Experts of a small language model.
Size: 8 layers, width 256.
Experts: 48 experts in each of 7 layers, 4 picks a token.
Training: 260M tokens, 7926 steps.
Below are experts of layer 2 (counted from 0) of a mixture-of-experts language model. Rows are named router (the router's row for the expert), down (a neuron's output weights, with its number) and show model dimensions 128-159. Each number is 500 + 50 x the weight over its row's rms, rounded and kept within 0 to 999. Numbers have three digits each.
After each expert's rows: "comes before" lists some tokens at least twice as common just after its tokens as in all text. This comes from a sample of Wikipedia text that the model never trained on. Tokens count by the router's weight.

# expert 3
router:517473423548506577463595556448448547623523533552508438555481517519501463529353445524381393550479
down0:530523537517530424532553504522533401508430491536427529490487457551492505511516547499547583467499
down1:572466417498587436494562510512419503497504521596620590518480516459482495521563365555480463536489
down2:448543465508479577404487512585467474529553482418461417549515464438425518430504466595576508488548
down3:456485588447555529447543571569572473578535542482446442449537505507484606499474512405504535531425
down4:509456456625473480418428466419511478500551527433557496565555425522504512460529480452546422508518
down5:493500531515585423536638399563514449476491609495403572477597522527509425427528547514495478500503
down6:534498417491446546574549513580458409575638547548601459421550508537503452534521474461514561494397
down7:521418478599547504469500511441502629428440547527479499555496494548666524558483536534481443383391
down8:544438489556564507464442482505425490559472423477516484500490542489451493479483493488513438463424
down9:425492549583502514501509560516520501498541474545496473484519415484476516382468454472619499439536
down10:453542553493561569570459461497533506434458566571461464497454461483438491525506457575561485547532
down11:509485421481509530582516564425529582474477415530608450490546462583485457463492499571459466594552
down12:498526447471638577427416512497548505441449487534494594405472500606501567489596497512491491527525
down13:501490498452505514528447518486496607559528536549426444486564480476433521461463508481433503554462
down14:506472464478421515431520453516465565527453446515536549574458553536419429408510522431585445396538
down15:416533377479621518401463421469473418551592538497559506466500499458486434433448578540490501442493
down16:458548588433466555509483549530505545540478506561430529471527523376498507485511413613502489542480
down17:482429563562543463537577579414447617502467507412428493593462487512506530588511550590527419490515
down18:557523502410527501529473507514516574407513491458488458548511547438493503446561510421497409497548
down19:468496517520472535495509491550463555555505498500575569529582461504591535517589512439456506488413
down20:508535440545416493523503430510513460559486577503479462511519466530435407487441455431540564471470
down21:581539540493518606494483448499457525471539437516536507471479567567524518524481463481531539627514
down22:486546494386541446432423491565481487574514561468503495494520476533512513481537506503563533580543
down23:485486550499534467493535508499465628527436516434445412482469548518415442560545484548368464488434
down24:474476444514439454509565522456547473477515503478516480499533479489490416485478453611533510542477
down25:563485528519601629435495500571482529506513428546542454493554506511560452448487546407480494566495
down26:490469530505527417533507552470425462550546412495505517610487423507508486459500516611600521463478
down27:513614430461489506599505375457483489486518581500419517418519498483445441564550441592596348423489
down28:536549530440516463467457503571484623479503464453477478453441448594485520460488440535571446543523
down29:467461528570511513482562468522550474515561493521491441501533557512434473590521466522471430492528
down30:494522458466446509473432477507528517501409554492499536426508461524417501533533521548589504552528
down31:487460408509407480532475496461551458522505511465477566399487508471578495568475539562574551550476
down32:421547498503498494454492426481512485549535547565537471555458449590557491509508536530522602476414
down33:452512515526539578462426589443581528442541559414445508484474514401541489500488443480582432463397
down34:477444561418480554557504445563492524476485544581485486481566511468515544547401440450506514489558
down35:494473448456515526555491511464517483516559541428502535608506469529545478477540472604600431493489
down36:539397469545480436454497552558509566443477391456459530529469455477516547542483529551577551538522
down37:473486420513470436514490518472575618461571500543476410455454521442409550528460414452480532527497
down38:502547541420586567503526508520557351508487443456565546475508486567539498451540372522488539465487
down39:544424479553462518550560571576537502588465469506494535430495375521476448471508525420478474426590
down40:570439579472520555508575558435524598549513485518487512477498416451443426535524459436591475579503
down41:519573489406492460490417467569568541423420474481495384472570527502492548458487487482470438485596
down42:507432585525408535545498450512499509566520546588490546554594520459494433487534498408499530466535
down43:460436475444497477557487570560503462415542529469390535496527486453573484552508575429439506507397
comes before: "-", "|", "   ", "     ", "The", "|---|---|---|---|---|---|\n"

# expert 21
router:467519601561528517513500525529449480525635549445504647553445537508490525485478502557458387367453
down0:458526515548448424485548377510572504413438509431548395449451550472490575488519463438465498497466
down1:474590569503557548534538549469502487568605428468544498512422513564481589531510479489460415485485
down2:543522390517489518506402440513636480526493539430522415477521460485488470454571502498547472515495
down3:441488507529494437530468455481439457623491514460471437508457525433451579586493521502422417495529
down4:531464576450565587557437529408503470433485458526467464483514577382571460482409567397544453500536
down5:512439575412631603440537492403456573506499473549585477388503529471433467440624481516500429571490
down6:521459573504550525518422540500494548548520577516515596519508442474544521549518508515509603514431
down7:583410514460459494516436478554553494421425508509530538508506490492607570495586477502502510554501
down8:527472499465476510560544510494466533560440529434495491597492542528472515536470494521486598489506
down9:506519538551550552419515583550470485483469491520510525470529486453515486510521395493509517562529
down10:537521508575460411464512499475511466495463408467512516521473500510548559518513465487430519407516
down11:482463546578483429471506433512467481475395517362521455538481507488522580446478491534387365467492
down12:441484545438603441480528463495505479440474490547498565486422561516514424520540536518552486564505
down13:516450555434485496454507539562567497535488392477494522550529570419596538480549532589457452599575
down14:487527543513535451447493496480577349457405454494427454531535511504540508454530463530430445420481
down15:534509502504513480548544469444501488474521557481563553526542486534572470473472553542542537478513
down16:437479431588486592458506444526526523528491560561501483433494550430462534498487551427403374540526
down17:503524517503487506385597436489467491441513602480436445594490503528527549473445529442522490508485
down18:576621535498533490524483547592476534519511520475505492436503503512549578411374482556524375452518
down19:514413509537485537480525584557508497484515569499493473459450482454493509514488449495541581493507
down20:481574498490459556613437563565597558464524450538430492420512480427497516508509511463506488374482
down21:488593408443586508545497528511626466452548507521441475455506599522565492510557453531517557414404
down22:581489517469456513616450492474458437565404458494506456405496431470514434515523460441497482429471
down23:475451486470477567494543545480438407471500433439452518457505504501447491428466429587566445519510
down24:450464414462578533503489480390513509481547508491459498535447597497443551552405431575556490464495
down25:453480509398511566572518484536534525530542431581522591458516435507481492489458538514553527530459
down26:536474490396504551573524497466479465526512452547490502524476426510541530462469378400563546466479
down27:466453510473607477500509442539432476474496544480565521541498398542493535573515490493424486522420
down28:486567540534531518502482515468427437473497566434525478489404538539467568530539583491468456513496
down29:523501481464494534470467502551507504475612550481491479441528457522552401549438436471476460428464
down30:474485535519575452569483378445497539466507520497515453544421511523573507495556456521536575533548
down31:489507516508528496506513450598493550545539533551439492496445580536556441519558466402521478451486
down32:474483469526461476523480465489522511523476395516459485467596455482509521562495546505533561522440
down33:560554523431462497589497457525541448450516511465406449493566442512499576474568566490486492545553
down34:487500473496493494434370489585549507511447549429442387582529530452566529464561571488523392457522
down35:537514574443478575493448559546559533488562463439456504541505524534547454473489462432451496524577
down36:495494529540467591510509471419573503532457422409445504545421505490526654479524530527438488526493
down37:473519434488501561556532577481511551508506489499494519496452451441455473524520523583603409562565
down38:474511471490494516484522568423474498492513445576517458485472438535433505470535555509481511545547
down39:496490520437451393520495505427468451488490555552561466586510502547472532534479530523495481481483
down40:481566495536541496518481568506499465490489461487574447417563600458514572482495502520479500466505
down41:554576564522577545467457410490459484466451487554590520532528489518492500467576470513550552539441
down42:492460502468437482434548470476464479469609503496465497518515546438472547495505479390527587436531
down43:573497633454404547484510460401456527488454434473497607530553525485476421534507532485506422578513
comes before: "|", " ", " Total", "|---|---|---|---|---|---|\n", " Party", "|---|---|---|---|---|\n"

# expert 26
router:501461448517520532561545476597536441421572497423513553499414505451501542537548484470503493498520
down0:473441555516566508485531489465527562614581545537474535498512484561477471451536495474499377485507
down1:435498557552473486468504473525473411468455389537525448456381537539431497449535565399519522551441
down2:452507510421531587538435530539494539540553504466405465455454548550422562512458492508531454469508
down3:515482492507524528428431562405485535470488494416566529448520483503482493500545554485495498553416
down4:544544474481527489525500459479494537470406462501529555498478526445446500529565515532468539465540
down5:537532493554487459595476601432506516515494560546556445469539504537509495623574481427496426673472
down6:435547554566559510493524531485502483482433489489483627470489510436452535522564509460546554514491
down7:461676506431486587510455440432556544531499514459511527419564451556530500444523457508582510567388
down8:457523522462448485488518498497394445481499486506556520495441440505528554563465517450636402577475
down9:595461458461491475526480490477581428484497504510477518456479554510558519311417466523525608473435
down10:482443505538466504532504435508462448461505461537480525503475450510476510425469466477511493500401
down11:463433464506504398520470478487412465400479488486583543469437494470581460532339482456430485479547
down12:471483530522522542523538523391527560404482535453525447582517436486495463470527501481440471442457
down13:472512540539473470550503507541448457351474499460439486575470449464596538553559430549565566532526
down14:481555480486475480412504427413463514535588527491398421475478586455480470413621403540414526462505
down15:463490447542501514394454452425475536491503444523581509504456577529501523451528460438553547489469
down16:468586494485430517587513674580456515425512581477482458507504576521478435564471554457515587528511
down17:461376407492524535419527539552617513529526491492453537556535528418525496491471533554561470416536
down18:535502467512563512444532432524549539402379547370524540574540535472535509444535528471549478578578
down19:495580602492534524565380477458529502484533481439481507396518468439598519513509460418463473522517
down20:460539492515527495539463483601428547550529443477532536563535553448523557553451480442519600513474
down21:499462545478497471481529525486562519458568510532492489510503531585464471594463571420431509456602
down22:453503465440536508508592431481458440579573460553547552556416439459475576448492528521425423479428
down23:507467459477502501559574456437497554646423480528467459435534532538453477479405454534493492522469
down24:419549551532436507452474546486494548484432521523633465448636516505486571505550585532487520504566
down25:381520555504469435527514530514584581451579499573516548408480532533443495584483461463544498603521
down26:482492562488493528556422589545545533487443560447440437493566493542500539497481535587536531512402
down27:466535484515521506459494516559513509491537506507499513503374540386541438535434522487429513534450
down28:451487423497501470625505451556516451514617506522528566456505429556567445554521410542435541471577
down29:537548478535493495444431468657401474521521478479510514593461529457543536592463564501451589478498
down30:554426540453445372474512514471507463533499430456506463455415539440539523495449399503525498456534
down31:407582470519449405556460529565507424522513614562396519507529435417546514555478483485426508438476
down32:512556531498538505513518520538622526525510478583441476502602507408424546543451519506467524494472
down33:395562492487542486570470485519443461515555524583474473510446498476444452466520483534436510505483
down34:510577518512540530564510509479419498603493438479537511501560493457411537480463518583481394478613
down35:565481443459583548559538498548489539415523442533626499469485475482552424465605508515460434513478
down36:470463492553504483449525472495527544544558445450527449492547491401537426438451424543511520459425
down37:509613381478457522434472526493491530551501381562548475513486567484416593435518537524507438549505
down38:524527471488459489536590513465466504436464492458564542525503494470473483441542425549523443518535
down39:471534504500446425499486536500446589576488570504409505513520457485535535439575564580471570484496
down40:539519509522584470526505504437438424516541558441574460554409514466583389500476543515516546401476
down41:608543549515474464525473497508573451490562467485468450451505476456504542503561522494553381568552
down42:522464480598551450576539501481522497516522545532452541521518497535480531557374476554627463446573
down43:526523526416472498460510563623459534525554497493529453539430412517522526563540524466503508472517
comes before: " |", " of", " in", " |\n", " for", " to"

# expert 13
router:468413441474436560566479515495548506572504559489630495510520525425534435511572498488479494386493
down0:449490502413542457596521443485464498474469480525514559486467457470478626489453584441484556545584
down1:485478557536443392523429416436510491428532502526490466442451607500533569426505529473568498440504
down2:534524515500577492558561544418525514537452566570479557548420502517466490522463444547475522498528
down3:507457558548517489503558451469422504496478485509464547470568533564407574433417572502521485517530
down4:535461561549437509442402539598552504491546454492495586438482492499449561351589407483513517490500
down5:503515367497537533505484536434558549446524481539533540411540551510542474483579556457533506442526
down6:395566471455484414432419540529471423536556529479591568570381519496516509403548509487514554508557
down7:494460475454524473465373517468555532531503461557503521495451489482497541458535428467492496496447
down8:458491418462453472474480547492424497493559551419533539443470505567596480462610423474458530529428
down9:492490462487460554465513560512499482494535491539567411476485470481405559524460494454514491654462
down10:494515523466540492610518506455483470596492493491627553481424510464499532466613486579542475499488
down11:519481515583506445476512494524438423454459527525470425448444489566435541479564418498491576495460
down12:525515471523464499394602567516432532541523562565497422519460529571554508610417462552422466523455
down13:432434436578557519505531531512503478472467491522518632543483462495488523468437444356435483517530
down14:426510446476502508476516519538489485508482443536510551447550601447462545497449508622498547504524
down15:454461411466519515455502542538509524464522536505552521407461505435531423485585417509628405439515
down16:571518416568468502494440450491479525484421570584526461532529514538424475513560470484487527485461
down17:504474508537479552421530457528495452458553462605496564496504398458524552549565558487537588520519
down18:502436435621494501454542535481442520590475481435531539583478483498460451468432447424543522541435
down19:598582622497443494527422514510521503470475527471467606418480499584394466501488475499519523571628
down20:425541542448555488465494567484467495462497501560551534436498529501607481500486476590610527504403
down21:489446436518430505476458491416584503482611495585490539494499464422428513534527473507509592489560
down22:534507530571443451514470481497468455493451553569585471497477423446446439484413461502530521466541
down23:446487550435482584457462399455524508510499405436462523402511555551555548524582537502547515575465
down24:448561464572501466525541543457484495538583446585421541459487519485557634545623475495531458565524
down25:545519493483414504470417552511572526456565499546459557457504496542485438523477410478510474492474
down26:453433400416543571569374501497532458547518523458507486524493502602501518527480437500572463496449
down27:570467519493500562459492502526537446510467459419505516516497577405491559419413513542612554554528
down28:551494524589533560573476453489508596446485640410534536472510567528453472539501466497484501537539
down29:394492526531531523459501506567536490425522461602533390488522463419483535539491404510583454531492
down30:515543632498564549554520535501501476477469477507462510450476548489492481481407474488523480382496
down31:500552473470585541554425587418462479510500462537460504474516461547479621546410462524505547503543
down32:486502436536566466503543517418479554532552559512534477502472511548530524552510459536473522506495
down33:428535464575496416498591494479534472479489525409546445505492458582448511460510484482497479560544
down34:542524579522451500458481563482551434515532491478545526517529416546618506539513577515464539525510
down35:385567513455491436437478515605463374551515589521573566448535497465579480429472528560467491473458
down36:503467504594508544438441526443480477430515587425414477436479556461466553557454485590431517530508
down37:459479492555552561425438558473455541448596525571480431469472525420529568479456477508544468510459
down38:512547549473471471547478532439490553566541467424452599541554425454502394557463648456445467437527
down39:452336484516514533469524500530456596585500505482424475521466508420490552562486491500473484492447
down40:581466466482491465411515410519538380515450530584464514470484469524521457535505514483535444576561
down41:457471460445520537496442498442510457485569526586496404515519593505469524464522459552449515516554
down42:508532549394430519522397400408536482484572495483525477444506490449575522560485523573541587421463
down43:405490524508453482566524420495619452561520469449410555512471515541445411444478496496504392580495
comes before: "==", "The", "===", "|", "=", "In"

# expert 10
router:501457447529570523447566556553413517549580527511544480527501562416482495524476424505522523533443
down0:470427555498480514487392545481508549577537491461580472602502534384530530463482491446531423495450
down1:447416517604527354454532523373450482416443460439513506433529549489487609471561470417460550589420
down2:513556452523524522460493479361494462470510441461497441505485521434411427450473453517440434502389
down3:421512470456473544518540534645466549586503539563559611452476566517509512402533406540593499582587
down4:571599567537622553465520473546541485443508480491621491460531444474551474496485511469511455486450
down5:503504563613456548539470494495513490542538494568519498523501442390531577497560410522577479555446
down6:440603486454491491563484512541530485483515444540479508493628524443482490477548526474478494553510
down7:494491535487479469501463658445448437500439597476423514472452567586576573508402498543545454442441
down8:496525472532426509415542501557507595516586553445504496467608485511569460432559494429488462493472
down9:452583490542481591459515559460482371480586499511599537527558459531432458515478578410507507526532
down10:538476524575454458474463488453471541414455581392507395489484452514558506521419565461508489488452
down11:515354487536474452451538428447459482421422496531517459487473501455491508512505596448465485496490
down12:451528476365497615464512438444461597465534540492483551550585493506518509476698395575552473463455
down13:502461538499455422553564480597516429463454547494466443539582561565466496502511476505490442554495
down14:447437520540492509487478440518491494587487497491503477485518507518479435417447440497487450464547
down15:493468500504500458520425590466452560504376497471483451502471417411430576502487508464465470448484
down16:523516562614502466475551574554533391489507490556542532444485515523485480510553446388471451475518
down17:535559417543494502517485509583478530504546573486594502520496492501603586492441539515459448390520
down18:523520399503500548491467482462442522528506618506528448588499447432386438432504480451461490524533
down19:470493471395438503439527468549496541446473554561540542591507459514483544510492519520513560457481
down20:606491435494519626492468451481501491505543494522498553453507566460438532442434546487449549456461
down21:602533487538481459512505359511529405476474473436488437478472473498463488501557507454421532505462
down22:569538532524497447458468524517577583542565559474530527449479587456469491462558422510493507398547
down23:487487405515490519518587436544509524458564510527464516481473449581507493509571455497471547602470
down24:478541530473503559509381483450558524510458470542499476526561502538474461539533556611488504401603
down25:532581512550611544590547581476512593533547516519605571485506506528537415539449380488489541509440
down26:459610403410477548508562480471514489549634496493466456552501508611516548493434545581558388562509
down27:460551490445431540535573506445594489539492417497519488482475547466440515502490506374565506521445
down28:499637469493517482422516473552467441554425544384440464506523452438496532473474528554501433440462
down29:529544511509459429480525443534583541538501515549518615491569430500478546417530441504614522490561
down30:495520477571451491518558504417471518553498507451566493480507467426493498576480527469309600522399
down31:383511513497456525541484494475430490486623459497461479441505479475559570480440469500492422494568
down32:590466555470426509520479576575452431435431508529464547482431504492567536440553496501488504440525
down33:471492471589523460541507375515447494558550468457503572499481605472505471485567535522433491530464
down34:576473449539486455579543458550553446463437564472542563467495492552429507515670447491515500470485
down35:421577505530505528555511543551525526384496461462441485475542435510498538373588404429504541496457
down36:529393439516521505545537512414486337505501400528431493531516425567526446458467575555531379466423
down37:464451446559547459535494471487436449509517510556506540517622468429529479528542467481540513500556
down38:419449562413555604577492581552515557526526485581499421543530456542435443511483530616502433492495
down39:525492512441532519559513429442494517560398601495497428522509420495531635539473630513522447537586
down40:500485418476579493537448358473518385477581454427391524510598482507570458491568483550465547561444
down41:451485583518517564455475437510489497407489389483456491483500459551577469495530489482500554529502
down42:410532503540474480506548497507481423635438430436535491504481492471561513449484388511509494470475
down43:484487556445492505523422479481478474571454485520568505510441473484371459474464465505510505486461
comes before: ",", " (", "\n", ".\n\n", " and", " in"

# expert 0
router:559395514553492527465507562447520503504475614503474453543452532521405424492527432520477517491474
down0:490508544512487493587477488470500469365501508416463487482505462423480513576562576600551595509609
down1:567437513393483509532480438473576487374539475533484499481511523476528545490542483505499454521424
down2:562483543475402535519406529506481458495528553552413410550504484455571449510403463495506484605503
down3:583465462549507376453488513462590575495521527454493435522461529487471495509463475571489441515509
down4:517448453538429513520520508477533594521484497425472516569463466496516515528407506475524557524472
down5:552465472498458524448487536503582498468443503494521419442422474458569532483522482450520518549461
down6:510483589448474590472512542574478585543497589531553511539481584579461471555492520563534453531476
down7:527621475499499474493431505489536481478549416526509470525513483496500566480544495544390518427407
down8:574503460441474545496517544473530433530474493442533499542529459496487430533594511484481571542513
down9:496510598543463381579540539522636487463496529452464497466464468411534511543473573471500473598486
down10:548504491453550474456510396485519497485438401568525447467417499537533530508583560428482499483491
down11:501476521455498527507599523468638534456540501491575567456514491458526451547556365475461490493454
down12:461473510472571528556480427375480536472559558469508522520514454571590578482519506518508458443464
down13:507588455502543505553418447503460576459511528586555576575539496483454482482409537521443479492465
down14:586464569517497456537546494451476560499493477468604534505484593463466531449530495429473539573507
down15:492561458560621455440467521546504477483489477518560529589496472477475375546524513450554498519477
down16:445584546510541445439590535519489485594484516452523517510479422512530422455461548444489416562591
down17:526446364505498437430462591421522557446533507469501509449456465497533459518568529438559481589463
down18:429512507550502533529536479520479455523461492509423534526477507572549508588487448507587395497497
down19:474474395536566432499447454533524494387547541513514465553565528439583517548585580439457417453429
down20:518550558513529489490544443486590472448492560549532498431556469424399524535478521445566493518489
down21:368517452581512442473474536496449464512537525485445507503502549497507505568528532492537490553541
down22:519486512509533515482501523555433595488492546497522507468495505532538491523464528566433462485513
down23:547448481588473521527440557514516465560511436479398630446436507455554542594532501482483521551525
down24:474579431503388402517537453525503466557453448439557530526623489561553526536533509555520576503527
down25:537519434435515530439442481585555473456546543515469546439514562531471558593488496489539495464484
down26:554518486500514586500464521464479530456554507493493477492558537656562511519570475476504511457567
down27:565450496453437477511424481502598591506542504479457388504459499492521561498551414489511401591505
down28:525515491527520458506515448515607568491533550515458450501540472557526446532531425485514503541501
down29:544465546477536543526463412398471512507547469580596474480554536524488570459403502478487384428448
down30:570469581524490526502480500506593518498460464462561463407450429407466562489454544427510482462437
down31:528399535487376479534459381469515495436458553514418536531624441463486540536531528418488406428474
down32:457509453528461519495497527459516475429437525443552464518500536458559508481463498470473541485468
down33:614474508476447444497564444432548495466417521573515492457580457451570462461631482414452445536530
down34:552472514502464424500362521496547438469438447559422517474506478570520459584502515493534499487524
down35:588573415554543503442521548540516542490421584672522482411564459451505497511499570518506481514550
down36:479332485568550544460485466498535493517438525431509481502484607500569495514466441493514537494541
down37:388544497527516494466438517522502488461525505566518587501545593491515373499600511459622564497555
down38:569447522519503551522514448424447484482471566522526450567528404429476425563498444495551509458483
down39:525473535448588523411554413492441503440570502512660488523472501442550568535509469491565546391532
down40:439567417504516479557430519434481468674505554460461534545490485471583463532531454569483488451531
down41:440550445556587503529579520489555498460493509539548547451533512494484480505582451601542497553521
down42:445502439438555524522412566453492520514522639552518553586596493561576519573575421554510611573521
down43:472508517535421541419515460524485444608515495523539518527575470452547494512483550466506490413416
comes before: " the", " a", " his", " their", " its", " an"

# expert 16
router:518544414535563561483529547584437482479507552508510495513482631439519461509411489522510520416473
down0:523488500472589468448440486439506404527538444519492590420504501536480535520561473464551420602482
down1:463573465429553457479554473510466492481429528487534517465476531498530477487541519423458575490541
down2:520454481495609420498573481455460561550507525541510600570508489505556582505462457555510423427473
down3:497474510545496456517554510467550428482645450470563490548565475469500512477434477525435602575441
down4:457460449450487495452514473484500553532466582529526498519453515595467489552442488532495598548484
down5:467495566518559489496529528459477421502462539526479516509531450578515578476578394539516421533594
down6:459489511440378600462489464498519494422620505553500436499506490471517577517535471560577453492449
down7:460589600524546517545423415566529520576518469434544460526532534522591417545401578461511464508513
down8:498512474444526472461552515516550510395572617452541525506447583570512533547473507440497439494448
down9:440461549515545461535488428498571572452439541531523466483526565496470486509594486511513491558399
down10:525409473466528574482564524544474520568430556539516625499464500521510449584570524496427501516538
down11:498547515478505524489470433537534467503543561435424489523571505472483503574499510440546524509420
down12:532464538515494450536579473388621563486458444573428577456544501508465521494556529359517538471536
down13:444573513629539468444570528511516547577487497458451515439455594520485481532459499463494547532469
down14:467526490370555510476485536422558493437492580564386530500487514526449489517503488459462431466485
down15:367461489529509437522455604529529485445497606492568522468520491517527395567527476532527576442606
down16:465571456517458558378475441497527520473512602444437528471651514576560569580424511510525469537460
down17:589459459447496429506551480604569427529481629454521495531515529489494542553471570452488538554545
down18:492544476477461544525504429499458509489537450457477536480498490481301587513465535446471412495577
down19:441449506464491519490394544556544467463477497478564492507496540438443475480518555519545477481469
down20:537575505440501556437423492504505421523560429462448616471528534523499463418502535385525477526499
down21:521526474415493547449486518395454507492517477547550597438480454531505476496464447468464453490543
down22:511525562447555493557508499541524513407519563439438453418442499602489474532459538524514546420490
down23:460498529426495456561412534521421562469457480504469475499581474611470505504601461621549482557530
down24:445442509433453515526543538486510487498526437673597576582514542525489591422458473469427625449491
down25:540480409468468599465493465547647465435444441579444554487486388479503507461545486451492470516556
down26:542591443495497438523522429449431502482487535540498445524485509559435421454595395617571454574535
down27:484557502530505528477438442489527442520533391526500594517531493491520489514564509465468512443557
down28:534525480480550470534448509478478442535463511545531493621452487470511480525444562447516531629551
down29:477451465523433516493571572530465448513492491493474419511541491477512557433555573505494537562418
down30:509464517553503497559526384447490503555517436436447462428511463544502507487503544470398452491487
down31:471534459514484523499534528525446492471372529546520507510468547544520476515427541481423459547507
down32:499573481400551496478448442432495474522462522413502450478434521567562492510493595518514464571460
down33:477409465504524443506497505489473494491505620414558507514524435542475400555586611580493532543536
down34:611473512395520462472526477505513533534431465412519479506469521505619493548588424421395512596431
down35:528522557524483496532423517472470542465469517531416477543489525628562503491505517505530501485513
down36:474510577542423471484543516482515455566576531484447492486385483380556511504484508475516452468537
down37:574467444447423441559510496476629428458501529438502517482546419569541598568511591558586423477484
down38:436520529549566519422344477491389508540438577458541496548590636508527476550554597513497475464488
down39:470507552461436512485468529496491457470465527441511503541541524514437499552508518495441552469487
down40:519434445475465529458506474515363447500559518541470542495494529521553478522505453424400444582556
down41:460556451504542474487533483507536453546498507451428502532430483540438392450500377548494561551482
down42:388506544533422505496373476488469469492465467453483533420552516500513513520531502523484543598500
down43:435518487510435434448501584505571552559540452446512493502403510576480394516589435513421544508541
comes before: " of", ",", ".", " and", " in", ".\n\n"

# expert 28
router:437443571566506583510508512555487522482528514436552433528494528433521530486532502490501545465492
down0:651522563549443428436424453570472471532484427460538344534496491475472495490508457482524589515495
down1:535501544462529491438512453482546516546497410578532408442469369556452485442542452524576557449462
down2:579626427562522535520463455462522485401371594488532480500589479434481517501513379590516565369522
down3:502523440443492518519493472508575541446517530517561503457413418605565528430386491543421491532566
down4:514492487586587542448495538519365550475560489479426523514495549441529569518472520442507453435480
down5:488540453537585539536542608468499480564596516427473525492491490496487457454468457515490511531497
down6:461541506504521553590483613480603512485505499551456512453429437516491503535530490534414423463435
down7:534479441482493506554538490478527496427494536488568570440465353492533374516435487577602465538521
down8:479541487530515551494505512533523640519499455391499543483522534498557410535559550434422452485522
down9:549515426481506459500436522450502439616517537534548545515530563512527494549567435583502515526512
down10:459517439424530493565464581463526557404522469458468534412508485458538565508500443535571470507552
down11:453512483444474363506495611531554494477525425543518539478382462562577513627496481527579461536618
down12:618538439498505448376601565508561485486462470444459502464426426437544462500432504566462511560465
down13:417486472537447503541415500495519452495501417547469432389474591526490540500540472476577402468467
down14:476426463538424414492506521488585447502547466484515525504535474498356492454557523509571480454543
down15:417479578571460384569423573484501517504401495454487519473468411574474491469431528562591390521615
down16:594540444458477485514553508566582459463512424565522622472505513515503399577486497539519499555474
down17:484505527508501438596480642474474443495538543520471549471525491569441453545427478462447440438456
down18:465543535549543449513485502536515428620402514493531611541564565518390492470464545435506464497510
down19:387542427498483534435528452390486548526521492505525410561448563538546467494429520514467444442385
down20:460383526557488450470473521457522457455626424425457585531557470556539418554452597541428529501544
down21:514524470499541392474549588511624528479520530457587509544505470511521501495593418556466595444495
down22:410548499478524507490406511451469483552593479483563450493436538468510502487555586554485556461443
down23:517550473466553520492494524452508541400522479508478496400536465419495425429471520490483501459487
down24:555543459461518458424572512370533572481480458544523582472611529507565552412569581412514575549507
down25:586450535529481492365488525586504390504563454564467537544449548568473470492516449499479484527513
down26:501420521586457516497459482506407484519516486506499400517532466495546585417496460424480477478511
down27:490461436514490525498451481439462440480423625471493472516470419469498504609431529502519538533594
down28:549498435486520573515428436485567471400551527501492459557427478406519535520478627442537507477540
down29:606546532389498475489463490482530539424596549460479417484531464548435536534582468541507482466523
down30:575542526547470489484543506484452513446558535440464476456512521527552510519441588484441534428438
down31:455477541414389524481516468537491522422599487569535514473495465438516538353542424475473441574457
down32:543538513444511520420480551469531452502531485568493502450574438547612475572538487495453511457501
down33:560556472529486459525535476522544487527476474473508514453477457588439482447564453591523517404458
down34:441494448612388504505536490461577551463518462496494427394631450481552505501475525511497605549503
down35:505493524508592467570576477477432460519614435449539511457435367455555468520478484497535527421575
down36:511471456499536460462476517513394447494680454476561473511519506402427499416508490460436514428426
down37:442610459462471516479520479477493505445388516476434445539488531521504442464418430445535543533492
down38:464533536474464449444462462461548536448440456507533484499421616520408556591547493535473397559506
down39:453561459615578438406508527500489505470486473572442478488502541500437507486573546571427516486531
down40:475535479494492461518472527398490452527480490457515541545536500538469543467434465409566437514451
down41:428587534490531538530446476526499594541537483555513494522411470477501624409540451428500480410568
down42:523493470516524488472466409558388488575478484486485372531519501580461480524359487487511513563414
down43:541480512492543460463515541493458494507473552483542470526528496424536518518441533471555389533428
comes before: ":", "\n", " |", " of", "==\n", " ("